Experts of a small language model: vocabulary 8192, 160 GELU neurons an expert.
Below are experts of layer 3 (counted from 0) of a mixture-of-experts language model. Rows are named router (the router's row for the expert) and show model dimensions 64-127. Each number is 500 + 25 x the weight over its row's rms, rounded and kept within 0 to 999. Numbers have three digits each.
After each expert's rows: a language model's description of what the expert responds to. This comes from a sample of Wikipedia text that the model never trained on.

# expert 6
router:539542477518542532465508474547495489550483485477482513519523465511517495479526504495510506491429518499483509486499465486525467497529473478525503514452475524510512502494465541473501540520486459
First token of a new line, paragraph or table cell, such as The, In, headings, country names, and table dividers.

# expert 5
router:465482502519557441541495492518494506525520480491479509480499457491512494495516493482517438469482497482519504491486472487476511496527522501506552466481462479523496521487467518575518481513496524
Words following in, of, the: adjectives and nouns like rural, human, national, public, plus dates and numbers in prose.

# expert 1
router:493496503513514490520481487513488508521514485472485513501488439490513518507527489496521420469485459481543519487503521486478523515533511500514538480483455477526502506486520517578535468533484521
Opening and middle pieces of proper names and nationality words, such as Finn(ish), Mc, San, Lafay(ette), often right after the.

# expert 3
router:471491508517553478533496500512492508520528486464471519472480423483509519498524495497526469478518453466530496492474513481475518505528517500518533494470458471527504518508501526571518489518487526
Middle or final pieces of rare or foreign words and names, such as Turkish, Cyrillic or Thai pieces, e.g. Tov-uz, immunogl-ob-ulin.

# expert 2
router:497512440512465526518440521517476470512489494495459506497495526488495499507511497524505487515532473496509461497520525496440506484454465503510481528486537554544467515534505490478481496504565539
Line breaks, sentence-final periods, closing parentheses and heading equals signs that end a line, as in species lists, credits, and section headings.

# expert 0
router:548538507485531491538490531488510448524537504505511528473483480475500498528504488513523535491539476502547526487508477496474517513526502505489496530556460505490486468536529501491478472508557498
Pipe separators between table cells, especially after numbers or names, plus some commas, colons, and joining words like and, to, from.

# expert 4
router:487466497508469511467533504493494484488504490514532494494476526492470524487494536512504546545525548481496489499459482482520467530487488440508492479520544510477485481481471491488444475501501487
Auxiliaries, pronouns and verbs in running biographical or narrative prose, such as was, is, he, that, also, officially, made.

# expert 7
router:522452516506522442505491471503516512492527474472499523475483434490497524516517494506530517472487479480498533480514545493481532508499538485500549474467473457518504562488535521515521505522464532
Lone spaces and single-letter word starts like c, d, f, s, p, often inside foreign-language titles or table cells.